python train.py --n_layer=13 --d_model=224 --n_experts=48 --experts_per_token=3 --d_expert=64 --d_shared_expert=128 --activation="swiglu" --moe_layers=[2, 3, 4, 5, 6, 7, 8, 9, 10, 11, 12] --router_score="softmax" --normalize_top_k=false --routed_scale=6.1 --balance_loss=0.00768 --balance_bias=false --router_z_loss=0.001 --init_std_router=0.0116 --lr_router=0.000506 --n_head=7 --n_kv_head=1 --head_dim=32 --vocab_size=8192 --norm="rmsnorm" --norm_place="pre" --norm_eps=1e-05 --positions="rope" --rope_base=3200.0 --rope_fraction=1.0 --qk_norm=true --attn_scale=0.177 --tie_embeddings=false --parallel_block=false --init="normal" --init_std_qkv=0.0267 --init_std_o=0.00524 --init_std_up=0.0267 --init_std_down=0.00371 --optimizer="muon_variant" --lr=0.0028 --lr_mult_qkv=0.4 --beta1=0.95 --lr_head=0.00685 --warmup_steps=50 --schedule="wsd" --decay_fraction=1.0 --decay_shape="linear" --final_lr_fraction=0.1 --batch_tokens=32768 --seq_len=1024 --doc_mask=false --train_tokens=316800000 --steps=9668 --dataset="wikipedia_en"
Below are experts of layer 8 (counted from 0) of a mixture-of-experts language model. Rows are named router (the router's row for the expert), gate (a neuron's input weights, with its number), up (a neuron's input weights, with its number) and show model dimensions 168-223. Each number is 500 + 25 x the weight over its row's rms, rounded and kept within 0 to 999. Numbers have three digits each.
After each expert's rows: "gets" lists some tokens that make up at least twice as much of what it gets as of all text. This comes from a sample of Wikipedia text that the model never trained on. Tokens count by the router's weight.

# expert 27
router:481490527506531476517521490477445460509481509506493530502491485494494512480458513543504526524552461555520509487533520521508499511506470531501533488509458519462527470467
gate0:493491498502527480565462444474531466498526505517496539458481533459504499466474495479510510504512537493517497510525508488462497456511498491497485507462492496511529519519
up0:516460490505505496519530559543483533501571503471456522561526484559522499511459522487513528508497491516527495518477493526463528464488474511510526544517488482485508479492
gate1:481455491519524453556488448442497506484513517522491479473475519495477495479499494488502551505504517538498555491502533519492504485495521509507494506505449478474484467504
up1:541489537471491537495475531476479502486512509507502519513500585524490502482510499509517509530491486481491508498470446510523481511530527535507468510481497528510512499501
gate2:490496500474541499492476498493504491523473527507463480485492515500513484491514506517495504512502469551498507515512507544496436517585507483526466508492503480477510493473
up2:494468520517475480496523513533529487497506473503535537492544485480479457495542505485516475487501506462485536485462460491490507546472473507510518476512475498548511478553
gate3:509510517532494447482454510457523480484524475508495513527495468489470508470453561508507529502462553452524474545538510524487489565478450450478513532496521551493504524463
up3:520519534482473426476494514490558459471486534503469545535472531485525498455492523499436466519509535503498511523513510478467536514511502495475480528501474513463520554489
gets: "th", "nd", "st", "ity", "h", " D"

# expert 38
router:486495497485492502487519481454485478506481490509446514517525497463464535473455487525504532538516452511534528488497497468478483469504465503534545510524482513489537502452
gate0:508517508496515510534480461494483502513491501481465513515497475500486514479486530505520516495518501513499503448491548493448498549515462531494532493468545487468533542490
up0:474498496526517531512532508503489476570491490467501514500506508534446525509484495505500524494511508485499511502475521523474502482501483454471532510484515530465510484445
gate1:497482498489518533492532492499507493490429522515525511523483486550521476487461536478512471512496436479478470529508479559505555467511540509460487499479481512473503486462
up1:508476488516509495542495487505559515490480484507544494487494533503490513508508520531529499475524496516441484446507539480492486493480465497497499511477472488480464481478
gate2:503479481524526478500534466488517466502484488500452478493461492515502547490481461550533468507514527489468499509522517465489470467490468497493503487479498494490448475516
up2:504516479485551455509521468490488473532467530519449501485460499476463543499486439550536536495525478470473494487496521508485491497515476458523495500514520465493520493508
gate3:484480511510509454509456518494489490513485481498502533506488519466461484548463496499487492442478513477493465517507512508480496508487457482533535459418554528539480495504
up3:504498532483495524496562477486531477494492493503535539504471479483528531485487501437496474502523480521516517454496488465498475492502521519484456513526475483504495510514
gets: " the", " The", " ", "The", " his", " a"

# expert 31
router:464502534508490479505501479444477454501466516512471518537534478479490522503455513542504536526519450526525524510490488516460486500524471506538532511519515509475510472450
gate0:467517480489488461475491528531520461518478466510466509503525494488461544494462538512490505515490504464497503536514482504510517498535524480516485485489497510483493524480
up0:528511490479530547539465480460500525474509539491498477454486507502495523522513506491477512470535484541504513451471496522487455458505487538500522516520519451518533513511
gate1:498472524511475495501447492464527526508504488474530487513536493467517492499468551493530500527503510477474487559525505501502512529518452503515492514494525518463486479487
up1:504482515491510492484449496482548499504508473473539479455527483479528478514512498474515481532502525481478494534545486474484505531536487518494519462488532548516481508499
gate2:523471526491509485545433489469508512487490507464494466533507520468509514489472504514466480502511490502486505544482539534524520491503537485509450549510521508453555489469
up2:502484501521514497502507498455503504445519497496550523520526486507508468529529503530455500497501486495469498551482502555521514513503495507514510502476528520459517517479
gate3:498473521512453517516505487488527492534509524475482519440484486496545500455541525538491449528518541518501499480504507514474531487519470508514498479525531493521524511536
up3:489520499492513466499531498472492525454503500565459523506479476473519503477500498464526510513501503444459494492474500511498520527454514449505442518499506486500480473508
gets: ",", " (", " |", " was", ":", " and"

# expert 25
router:482505487489541486546481524486459495471472523536475518546515497510468527508502515521526532523508501507503471501522541549506475473544459543516505509492447516483544484500
gate0:506466526500488471505492472496535456473488520514496522506495477458511466465487497515503476481502507497515518443494508498523522511485465463432488513462431492506518485448
up0:499495537485504468527439463458536441511534552457491491515475478484492452477503497461505472518503498502498517523506496501530489491537504498499477502434466524546518496458
gate1:526488508494475524491522500510488479510458491466486531482495500487507546514525494526463487483508541529476506512510509492492523495487486492517522490529485526486458483542
up1:539544432474535492480475513482481467494477480523520490519515489498462512483504531511441502521525545505482497518539536487473523491531465509487450503483495457496516459474
gate2:446509485439521491487494491523487502496498497508509513491472447512505482476486495469492543487451511508464500476514441523552520455516516561516519518492523532522512524496
up2:502507471504482541491472515458461492569492478510478485532505489506531440515478507557500497465505458493530466482454487484562480486534499517467530504488518514509482497498
gate3:504523536520525499493528479481490487564499495509492486471504460468470527491523499524495495493486499495519508553518503511504495509482520518475499481499493460512544495537
up3:467459463487498469548479528466484511491509492528465511471528531522497480509499507456528490463510525514524540503486508487548494527489498471455515488444513537503502530464
gets: "e", "d", "t", "s", "ed", "n"

# expert 3
router:472487528488526491562490514496452513458493542527485505501509499484478530479491516492512529527516479507485435505509541550517478446556480528517539519486464506463508467496
gate0:511516470494524520549491545511500506471483485523478476486479478501522539540459498468520536511517476499510477531527517479494486469506470522499486515498488510526493498529
up0:536512486502460516518493509496505527513493510461466540558486514516471537562516481561535510523478511476520534499518496520515510516523536468489508478479504513523524501517
gate1:501505540499552508496462524482516512512490527512506501481498495486446531475519497494497524494528476494514562499505499503545485516514531511494478505500484497512556483448
up1:490478436524521520537535475486491452538465472501519510515518517439496571496447487512541506499499496538533512494511504505518519477512490504500469486563530476502505517470
gate2:446492459490515497479445492500507522496493484529530472471475498502522515535444530504469517513535530481502493487519500477507495477486533554520535484468505508540553503519
up2:525463510531466520469510475516476493537483482519466532508506537519500466528540478440525478475468492465481502502497467474475550517474497492501483460529500472497508516463
gate3:516478532488485529486524516500473532474484471494482470472567466485530527514511496496544495502495472527507489495488512529504446469471520504501473505524459480473492488538
up3:479552539516498498492513518495459507499543531476548561485433524461434459485501496493510559474489480463484532512487486524523500505493537512500510512520533454474501451490
gets: "s", "ed", "ing", "es", "er", "d"

# expert 5
router:495482521476505501501497493463504467495478513555500521516502486486471516476454494521498520546505453514562488512535512476479487470524485491546507530509488523491527473486
gate0:553490468497500519507492502499488542509489505517531523478477458496482489480511470496481486509492479480531515543457481499453503489505495529524486536508522537521491501505
up0:438491524508511493467517479471499463508504493496476480521502502495497514509511527491507515509524474525476501454564534499531480490469493492455506467509472488466521490537
gate1:505492517504511519454465502492503519514462496512549517461524488464495469508514535510518502474504513479523485514545502464541522466519466500521496508509486524455507470525
up1:501514554456514507475441533507508504495499491488549489494533464484512488503476499491529473494507502480510470521521511458510500471503508476487479489534498491476480521511
gate2:503508474511524475504500531531502488467497519515460482464521479536479510477539446507472531473524511519532488532468533494467511491518514481514503508495504519499497519511
up2:476459533532486519462516515494513494532475469521471505465525503491536499539452530478519480510477491462497488485511456525494482500526523506509471498493499511489485492486
gate3:492553481459490503494542514511510480486558494490515525493451489468465522484482518497523519446528463467453503543520531522507508515466519548493468510460521475510504497503
up3:509480548519527530510471478488472521482446484472482445517509509524518490543528496498474525530472542537559476463482477467499473472493484468513481477535482525514516504464
gets: "\n", "==", ".", "===", " ==", " \""

# expert 47
router:491509488461496488519502484482461484511486523532472522522549520486468545476468495520518534522531461520538506478500473498484457477491482490535519514541486524475526467476
gate0:514470480534500494492510468518471463499454540518465495508472465493481524513498475478514509495485542481501519460476479529490471491482489513553511552495438494484529498493
up0:478529467529546516502479470504484497493524542498480510556498454507469460559504527509464496533501523484468481496508464490496456475473485482554515505514495532498487522508
gate1:461489463506492503533503505509493491482461512500498466529518509470402563496493499516526516504538500518496485520490487514508437468457487552533522493519503511518483523522
up1:553520497515494497487559519480516520495459492468515482481520472475543498489519479468533480486483553505430444475527532529542521497496475490472503503523504474495491505488
gate2:525512497490520489496464468473497481468515535506463520527549489537463493498478545490492548486493518463502509477552452503486510515529448475508514507525485515503517488484
up2:512500541511544524512528495447516513483494516530532476452475525478469505504518457522465490519509512535495488509493483515495470495479513517461466532554501501485522464447
gate3:485481536482467471488507511486498495514506516509529540477547473514513484504507478497496486523484535465482491505480488499487490501529482493507506459510490445530520508511
up3:510455484470490463489487535489487503534513470491531529514509501501488506477505484468496504531466519495482475472497499498477461487540447512489479491498498495523550500532
gets: " a", " re", " (", "-", " an", " co"

# expert 0
router:476498509471483497492523467441489485503466514508456528502525504477482532481455470529513517540525436507512503475494481476492504469501491500534528513538459518463518489439
gate0:500550486491485496505486494514481462497501554531509558462465465528552520520470538498504495502500500504490512509539471546480516502529520478528480509507525455514459469491
up0:520476492483450510467494525548541525470498497523537529512483488459518468497502486503508526485515468447456517495494474510498540488459486521534542515534519475573513502517
gate1:514483481489525511464497473487486473537526499539508554535508484471487539489531505499507522468468480508453527495504471481496463474499507509525544467510492465518483522517
up1:471466465503507525535510468485507490510496478506524463473504511518514511531494507472513427524489486488460499483495536498493512537518494489502495519469490488496490482519
gate2:552512480458532504485545532510495545560509488537452554446477496530497492486501499526512484521524503502498475487487501486519497469470490503498472483508495527509483502517
up2:488502478465509516497537493492529517550517504530481521507509449479507503509507452494493501517481500517484472473482503504500509515513490528488487492530499501475495464568
gate3:480495481482509504499499493481511477437484507508440517531513499520517531492490533500504477539510485489479514459498492534507540495539518447493464469500496511458503511486
up3:493497452505478482490461487514507497521491474460549525498504489544527480477473535523536538503464464512512521500486484430488478492519500518509499503507520496523506510538
gets: " (", ",", " |", ")", " –", ";"

# expert 30
router:493471533491533483495475479473512509500482499550429542506500491475483510473518506516502541533500491501502494532531496540483453481497488509506507515519438532508535454507
gate0:530548497499530509499490514523493538498488559473486484451566502507519496500481498486472545491497501493486490507425468494514475495543505507522537486492462470486533488497
up0:425483494514511462440537492492533491480495524502484463510480500450439472520480499501532475487476478513505479447510496479507466451514479505527518486534543481471509535504
gate1:530504508518487473499489504458487506497460460492519485504502492517460532479545440490495483498551537486534470513492527480468500474495516520465510513431490530505503451479
up1:514482477534448507489505496494472496517470510504479518514489462453461477518524495504517548503474506501512484493487502519524459496523492474517486467491489478534431525485
gate2:538459538505512477466530498539509522506483525521491492515549529504490483467538447511482514503483506525467523511509490540489455517549423508481488518488446539538514505523
up2:492483535497524462457506492516510490507471473511509526537515517542521528505500472562480514439535513493488493510528503513482509466536440504494498514468506486533497515526
gate3:484509437529502525500476504485484524497444497490494533484455530476511526539509488485514497487495531534489460476486480505519474500505563492527494533505520488528493466530
up3:484468505485523502510482510539486511488496463531452561491469532514487515512496517506484556518479507461515479519526482523532463517537474482497481477502484483517465502501
gets: " he", " his", " it", " her", " to", " who"

# expert 44
router:444492551495497494491508490448473503498485504526461504513510500481487528487475517538521537504518458503550453515510508528468484491533482522518515522542475501499533471513
gate0:470529513501530485451521492514448513455541491487503482479462481481520477485525470501492484539510484484487504465472512509463493493510514530510517506515490514547535513513
up0:506493489477486465515475485524527517545475496505494491511480448498506447490458486481507521513486492531491481527520469506495512517497520517472459478513478465489492502478
gate1:458442448515519474501501510452529479474485508503474469481498504502530491482504515523466486527494500490496513517496478549473440512521496498479500504497513500533536502515
up1:506490495471457527547491520525509477478515496475479527516530502490497484521529471473523484484503522478463499511453478468485481512484525539464496477491449497470525520512
gate2:508524486520462542487500531500476467486498496485596488484495521510455512504508503517485494531493512445491437522489480486432466533504478487504512502562487547499490511481
up2:511489513508480537484510512486494513514501482511562511470515496487492536518507526462484478516501486474515483468542492470498497541474505498480510528538501522508523475485
gate3:506445522479467508498487483555533495459451483528493548508520490513528531499503492533496454491518554484500469510525492476505466519495511520517495515478487459485519513549
up3:475472534472500494491498506549524531458426457467483497516470501505515530467526470520485468498487538511486492518513509499476445520482497489473488536488480495494501530507
gets: " of", " by", " as", " to", " in", " with"

# expert 10
router:488492514498497484496502490452480479493483526540482538506518487486477508482473512538499521525521456498547485502513490508486495485505452516528537520509485514480504503483
gate0:505505519532486490526538520476488504482507510494471473494492491528524460483493512506516496538465486510478511538505540519494506533481509530480446520491478484495443476524
up0:495518526476489465540480495546467485462524516503492508482506510526487516518509478471523521464526504517497501494497504510476499456501504474496473486496493536468527475522
gate1:472483517485469506457469500525513531478466535525488517486508516494513529492511446522467529473495491508505487456489497503551510498520470503528561506496470534483541497484
up1:503495487498505494517518489502520491462485495535489464457516537497515513494507456539494505487462537459484495491516491521519503522476475471507491451496478507456492500486
gate2:501523510504471524479497498488486521518501518532492521542491515501466478494528462539466526520512479536453522484497496516523520468515503517512529482496506469479519483472
up2:519488471486499463462535576489494531475513505499505501471482519465473467531479507516491510483510520487491520474500486496507494508514466493478507466536523470501494467500
gate3:529491500570498498492502511499501499526486514504520550521479509503528530463524472534499482500487505501514474519486481533496484511516474529484532487530511487520471531514
up3:524491505459482525500526505522528512476522473519442467474504484452499492495490515457519516509510502485496519494499521460498542535479518468477495536503499494478522476479
gets: ".", "\n", ").", "==", ".\"", "\"."

# expert 41
router:452503518502516486492493449475481457495473505533477501526513494485489558504457502516513498545533442518543525498505491481501482481521448506508520499509475531487511499443
gate0:492534481510508523508459484503479470455502510510486454503471512466502455492492513478520506508506482478526520492481492514478509493506505481522476462505446465515507529484
up0:537524570534509491497490495473496489530452508502500493471532498549488556453526489496484514517481526509497470477514489514535489472473514519505516494532480496479527539503
gate1:523457523503505498493536525503451485524504549515469533499512554542472523494537468515503490468449481519530520505504455534466471493511519493472529521528451453518483506516
up1:453517498493532523510536513529479474523528500474551507522506494483467504491462555492472524496484520465485530510511499494524476545472466472485498484525533536527497521471
gate2:503468491505508488463443498467494463495496497503495501456495508526463482475468462492524462496468533505489470499499505505522445543491540499507483498475513505504438481497
up2:494495487483474515565523508532510525528490457502478530530479498464501504519536510502507510510532476515529475496512480465529527463504487547508529524534494499489566536499
gate3:523479437502472522479515532556484510468482535512453473463508464510485475492470499525558449518506502497547493479508502488522467514526484479501523535477491481482530528496
up3:488536516478516509512499492496508490475522487484493487490457464503481496488468505523467424508491478487507550489489523488447540521520468478502515444489550486487494543517
gets: " |", ";", ".", " (", "|", ");"

# expert 37
router:453488560487525487484496462461472491504473514518444506511531492465477532492507520516527508540523467528568461511548515550490496446500478518537515508563453500480509487499
gate0:488488510468496528521507486551517531524476490486536526502469518523469504504502563508481514522488486475486486450501516509482485516472528514467474483514504477520473500452
up0:497519487515505463483516509477493452508500526532464481490509477492527490444487459516487487472519488524510491506483516499512513482501508488509485494507525496483501505548
gate1:508536478501530477488467494497525518439508478501569481536468454560514483473462512513502506476517517527487515455502491457453486487471520473458471486478495497476483521496
up1:522507520479525484450523508522529526467534508503478467527495485516486493465551536483506523533464478501508491470516497503487507470458476477457480512507489501459503539498
gate2:502508525479454532532474484531495458573488496489457524507552514458500504520492515520511496497476476527533499467467472459501524491498498485522513474518469514484481513487
up2:517481473477527460472464519544505534474471479496544475466481468534491501473469495505493538485524536473470522507469492512525495493488480524502460456491483525512506493486
gate3:517489451480463516491504484460471521509506491500516506496480534514485491545529518516476432444513483500521450487501478520490471490488508540492497504542532525511458463510
up3:488514534564527525522447488487557465493521490506409494516479515533483539504523539484448558534504493483496505526504475502506518504477453501468495528450482479503511515497
gets: " of", " in", " to", " for", " on", " with"

# expert 17
router:498497511492516478500533469451482485480466518540461521522528516478458541505444483512518525525520447529531501494511481513491487458530460493550524513515457526463509484478
gate0:512534475501468452501525511499537504531510496504507525500511521494503525499481497494509507483505490476507489502503462543480505466530499526497525494497437500501496460476
up0:531475486471509434524432515481496454539500508492502484531505509477494520480449514501473498526468486491503491472525501558478455553504515512524527490515476528504488467505
gate1:553503504490496468500470533484468510553487526516521511466453484530481481480493538521483495469490515520485513488473481521503451499494471570507476476533490503533459483501
up1:490501531470512464479477557499499515543481463530521485496506489513469476482473502505501484491494514514485481533532483555518486491489442535500509476525472493547461524496
gate2:541482517527506458506472456490479550522518526473509494479496497515484471507476512468457532456542507540492520501502469507502492490530491573509487482501514541486502486468
up2:443524501487476540511514547549502489473480489518477504536475478521522518483523503510484508536517516476470463490526540483504497501486507453480486525479447482530491487522
gate3:524442563517484470473490478489463457483465502469495488535474493485488476487485522487473493481538505492470490506494483509521516524535495526489511504473476537539477492506
up3:497462550515471498480500493488493477498487512483493472492480465469445466482480521470467500518485539462489467521503475513559499511525474513500491489473461500531503461489
gets: ")", "\"", "8", "),", "'", "}"

# expert 16
router:501505496487528500512512507451491463467456504493497520510510491486483506481466511528540504531564432536504463536493527531496470506510453496531525523543476507474521494488
gate0:500501487514498502509535501477528515458485487489501518509511463506505517526510449518511497517515484484474519497510510506507479497493513481446545491484462529453495561507
up0:476473487535451499509490493437546497496484489528516520528505455544528518496479432479527493546441484521465510492555489488494507489528488520469462486462473536512463473496
gate1:516472469494506534449478487546488527475484518503503496487504531495452484543479514507504511521469497499540492485497524518506500494522467508474473529493486522496559519526
up1:490506522485490518472446527504502519507518492512488473508485507489476489496523513493508527511497510519480461541532467483495487510481527521487471509520464502565481501524
gate2:530536476521527438520499469489500484484507518506519500520487509504484522488477498518457517500502535487506511517454551533488489519513480521488548446546493510492498503500
up2:546469530476491495466508513516498522547527535454498519485529521503488509472518480480504478495538462512449450538484516512531495526476458539457501498492514493471514486495
gate3:430492486447462466517495501496543547495510512485417465523503488536524542503508496486502460501508511518473475468503478542511511499521516499456513474492526484499476536487
up3:461498481471551471466500546515527520522464536503465506495525516492501462521546494462540504471521499509480478498467488523481521509528509500490498492450543508494548508498
gets: "-", " ", "–", " \"", "/", "9"

# expert 34
router:480490532489484481510535485486468494485491506531454535535500498459482532494494500483505527539503500526503485500533502493451474493492502531517501575516480496492521485505
gate0:479457501487506514488520502517469497519478555536489520508526496494463507500504513517463465473499505504495496515526504546510505460503493489510507502500516460488503493512
up0:506530507511529491519503484500496497498520452458519499515537470520530524530499553457525522507492501475520533474483538473476525523476526465520500494516515504528515485479
gate1:530488451456500491446486521532468480518543481500511501509506473455494483515478512498470497519530485472475454502496459512466482473485459549459527512516480467508477500530
up1:505504506535487534484500504491532517507472503489461492487448535557503502522509454485494481469501536503497524479542543488532509499502524455501478526517487523519478477445
gate2:500469529481487485465487548495474490503545515527507462469489513515509502473525509488555514496520452521481517504510490501511507510496500505511501482523535480486519509565
up2:523484518509480490504511447502526517496555471476459503503505547516560509489494513473521455511509513507511505497503514491476493489528493486486487470510488501512513533474
gate3:508467500486472466497518501535507504512484523507496471532495484505502530520523464497531472491502504552503554502473492512476538491525514480508493492486514463531466538475
up3:464483466466509472475529505554477456507469502475503527515458528501564508532512487474550481452549532508511534517491492535500463489481470534496492492482504464472500517472
gets: " the", "0", "5", "4", "6", "3"

# expert 39
router:478470508506511514494510480493489484485480491493493494490519450482481539471489500506537537522515487518493522540539501517447460499524484539500493483560527523492540505497
gate0:495469490525525498464466495506501474516522514464489529491496538482542517484491507486489509495510507471505503503490453485446510510516519485476505540535581486494492489488
up0:498464534504512499465492489511497506484509531504506475503516498510473524494507511494496472469482543520451480495496506489474491525510499536529511539512567460527505475492
gate1:523464520513514511513536523508541474482500526481470518487489530526525501518473508452525519507454517540491495495513522481493493525522476514532508535548473454511532501500
up1:496506433479455499507486543490528519520507511512512481470501491517478470491542508466493468478489454498493429511491499508485510514511463485494502545496536511469478473508
gate2:527468513497520466469509547487510508493499490487468481473493473515494480468516484513500547498482494528538527531531517498505518516505547537493468490547508448477527530456
up2:524490513533461492512442461516485466535447514475447530455510479499532493496537529525505464477528543481512475502483487476524529503486486495505485497498439496498491548474
gate3:514495503514514512492479442487483544483441504494534485471521498524478485521473497533530519517562449562485499492490514479517486487513486506486508510471492543443505516504
up3:510476478535500474494445464495469504498457497463494477532492492507507482481505537518460499491464487493530536518497466493488476495516512477510514472537452522528515516469
gets: "a", "e", "o", "i", "na", "le"

# expert 1
router:483468517452513457485515465510486513480488509522474535495518503499499518497451508548545546541536460542553497499517505501477502487533492523522549524514478539490505476492
gate0:503474512526499498522478465489520455530522485491476488463494472521478484526551485489519480537457531498443537515495487508485535511497503469469485526502539544488516508460
up0:515536460523510515514496531527434551529537516479452473520529495534553475479527474447542471495512472509542489476565481536505520476501480501483470469492482535478496493508
gate1:461472508527515458501489445536504510477526535497503460481518472516515470484530503483507495508497490503527521518542521479498552470522488510534540510516522524483520538504
up1:525497483504513517519513537482515495500502466538544507499507517511472526482502516475466504491521481497463520486479481451502519539469496493479507460500479479525480467461
gate2:526461540481544501528519506524509495497503535479506498480434474442469501468509498476519553493512452540522492521495493536476472491477516467518484506519546468500525494505
up2:474474509488516516449505533486510535495520463489505475481550480480521494489490501542531478517456515486522499535485507445546468492482495505514473509523528471512499471487
gate3:489550487493474497530513499525538450555491523493490486471499488493505508484449529520517527471485507465525529508502508515498490506526473426511512464486519489485564496441
up3:489514469499485521478504496563458513485500467473440524520487494491484456471499484483492460557463484522468411520505526484512533476516475505503468486510500542497493464539
gets: "S", "N", "C", "E", "H", "M"

# expert 13
router:471454511473534479541496487494445494453492510541483518494494485459506494462521521506510501522505455516482471566488546531496494472537488504501538521527451529501492498477
gate0:498478511528518486474504533523497474482553446529506478485494500475493476470503472545495509488497501494523488475482477482503485501523514493511483484508479496502465546472
up0:539494482490485516502479487518512519486506465508489512534487529490483487497503491511512538519510478471511514467500480505487499485570482483492483555552498513511498544498
gate1:509482483449496522461510515485467515493462515470505493516535506529455473521528488490488444533511496468479482513477520498499504456479485477489499494542475483490479525511
up1:497510500516460500501448493484493492502464483490528471509512482552491538475489494548519505457503476490488522515521545501493503527504475482499477452470484469537529513485
gate2:492468454501510505490508533492513490490510501523441523503486488484478488456495498504513518522456479531505493502489464526476441537497492479486473489493526537487483467531
up2:521490524524535458498483456491451525521492503524509498499479484501493525490474473510510503503557497507487512472493530485523525489520450505520511490471500468460525507527
gate3:481483468513513487545482519526527508449449489508488523497426517490495489520538471513518504517497501494495449506494524482488484519488494499482499534540489492543534503493
up3:506523466529482481513485477438518514480530511498522504480528477512509518500496506469482523502477504531439541440482461494526495516486522536487505487477542512498487495478
gets: "s", "t", "d", "r", "p", "y"

# expert 46
router:476468534460518508487504460466454482513473517520485517491562498500471527476467492542528533526523455527547502543538527494495510480500492500521539516499468516490553503477
gate0:479487505474488481466491459475496502509482466509460520465521508506498493521534532554463495529512492542503474532483529522472498510510492482479492542557470528498527524551
up0:522480543555534496533518535481534524499519545560488488557488514567446485487525491477548487490495515535494509435537504502480512498521460477503479522498509480456502491548
gate1:507536543479552472475535514492482473481506518485574523468500484509493474501486494523459451505491532452475519554520491528477513506486473500550537499511526483499487462479
up1:495458505476506522457487517477487531523516518553542502474457499465455471527517494514487523491508529475482558541520513521487443506503502517522479479509496502518515499472
gate2:489465513467525490535468461517539472479539521532517461483519473462493499522507512524539507484466489496522529536488522504507516500497466473518476493497502510478521487506
up2:521516480534527480474533508479499524514466462464511455490477515533519518481507504492475516538519511504497488518493494513528477513473485535511499538504481515480478494478
gate3:525534501512528455509494490506481512483538476530484498452527488530476481491481514541476527497503528523516505511514493455472489492514480528527527478479481503493538477485
up3:512520522459541509522544497521516512475515443510519511510546516521500492446504474502504479492528526506516488513550503458510555458511520511499514498530491417529510519522
gets: " A", " I", " \"", "1", " The", " T"

# expert 35
router:484481522465512476514512474487492486490500498504483512531533487503476538473477507524523494517550471516545475499512499510453484475512471517528528513528460502460524487476
gate0:505495488504463499488481506512481534532487543478497517479528518507521479515488500466546477475502513501484480476491515517519524520512508528508493482524512511468468477511
up0:467494500527467493486501461508509454479528504519452503502488479518501488508509508502498535470430530510468501535500487478486496466551498509509498519488513496539506528511
gate1:496549533479508517498473507487517443507495478490433497459508500505536469494481506494489452511495489506520485488537483500550531504513479525493473537528538438483475496473
up1:500484516515484502482492516492518453519481514495505535463483506477519500488522519504488506491468511509530520495534514495537512525523471506489500513506532477551525466535
gate2:479479497536520531501504487474517514525489536456490490509482491517457536454490496501527478551495493500551514474509471479489528536517490490513495467468506528507490520516
up2:481456516565507527454535507491510457486531502526496519507510498491492498441484464481489495540482510546491504522520489478538478506513479518514456491478470492526500527531
gate3:500503465506515480521516540505515509522517482489551508488508478509453513491469531490481485495487512452502515504464463498508474528530479527514479455516519540510521471498
up3:467480526486517537497561502452495485561521511522528491484509496470484499483524468539484508510478484542520509512533470513538508474538491485471517493498512519542499479480
gets: "1", "2", "0", "9", "3", "5"

# expert 9
router:473484523509497481497510477445489472467488495525474549513537478473484532496483507525514546528505450521550492535506494508470480466521493511533512521522482512447535489471
gate0:485483489512484469495466514495475472448533491497492511494471425514477533512525495487481508529514458521491458520522457528507482474504458506514476536528500506533473501498
up0:488495513510506491513568501488520512538447480477466470520514530499496488445517523523495478543516534450510512482502516507497535493527514465504491503488536509491495494501
gate1:544476477490514497448523513431495492542506517510502488487537499552486532497521484492512485493505498493523535492464503476491486522507506527528541502511514487508527493487
up1:513485529483515522494513505545482470475504451460494503509506476507506492504506488504471498536497512541488500540498510476501536519509532492457446484520472491508519474504
gate2:460469524498535477489447497514501540479502495520475496533540491560487503479513521461469509536498479481544529496511459585527479534495522525502465481535470508481473491503
up2:458470491510508497474464496504453576513522527500507499529527480533474490484502501503452515515476518492534556503497479551535520519509505480548422473518478507479485503486
gate3:493441498522507485422522500483497472525489490508517552470491522537483525523546518487470506540494510474518533495523462515515502496511536517502532475519506494528472465517
up3:490539513454454512535505528512487510465483547508513501518499474510506491488459497510530515492469467506474536534508519460483506497494506518505467533481524504472526497534
gets: ",", " and", " or", "),", " but", " &"

# expert 19
router:449502522495501468482507472452491479493472501505447514514533498455498522485465508500525536533505470503559487518509504504478488490499501497536493525560471503482508454483
gate0:486480511487484496512486463483508480508504500485472517576506479499517504470476502471493457557516494548570495540519519527466545487514464482477521489492447490510472530533
up0:511505530525485484517534466491517471518536517457461543562548495427475498511474523477498457519504469492530536522515513465490518534483469472514530532511517439459485504479
gate1:495462495508465474481484488468506531507487439473541535467512493503588523456489520520502553532462489472520551505539510493476450533490527524523443510524553488522474494515
up1:473498486512499495470518487564443552507476509501481476471476516496471468521517480507484528489484515531519503496544496496504529504506473495529511500500458488477552509520
gate2:499511520475451503531501496466512559494509489534486504426515492493495467525481516513526535483482528471475497515441511478502538496497506494504515507489502515489527530470
up2:503488487502521500445477503484479444479498507477513498544469513508472486492514481465520510547477508473517445515547529469512481513497471550492514505534488519528485481494
gate3:454490524469512494497527524485529449495533521521460535499500503496502490486515490525464507515497542527549495496525480509508503454487495497535466530503487455479470446490
up3:456474530460523482458495497466550504476468505496491509487544492484550512508459523551519501505499526495562466511531472523493481436501505507533480501498502466458506477507
gets: " in", " of", " to", " for", " by", " on"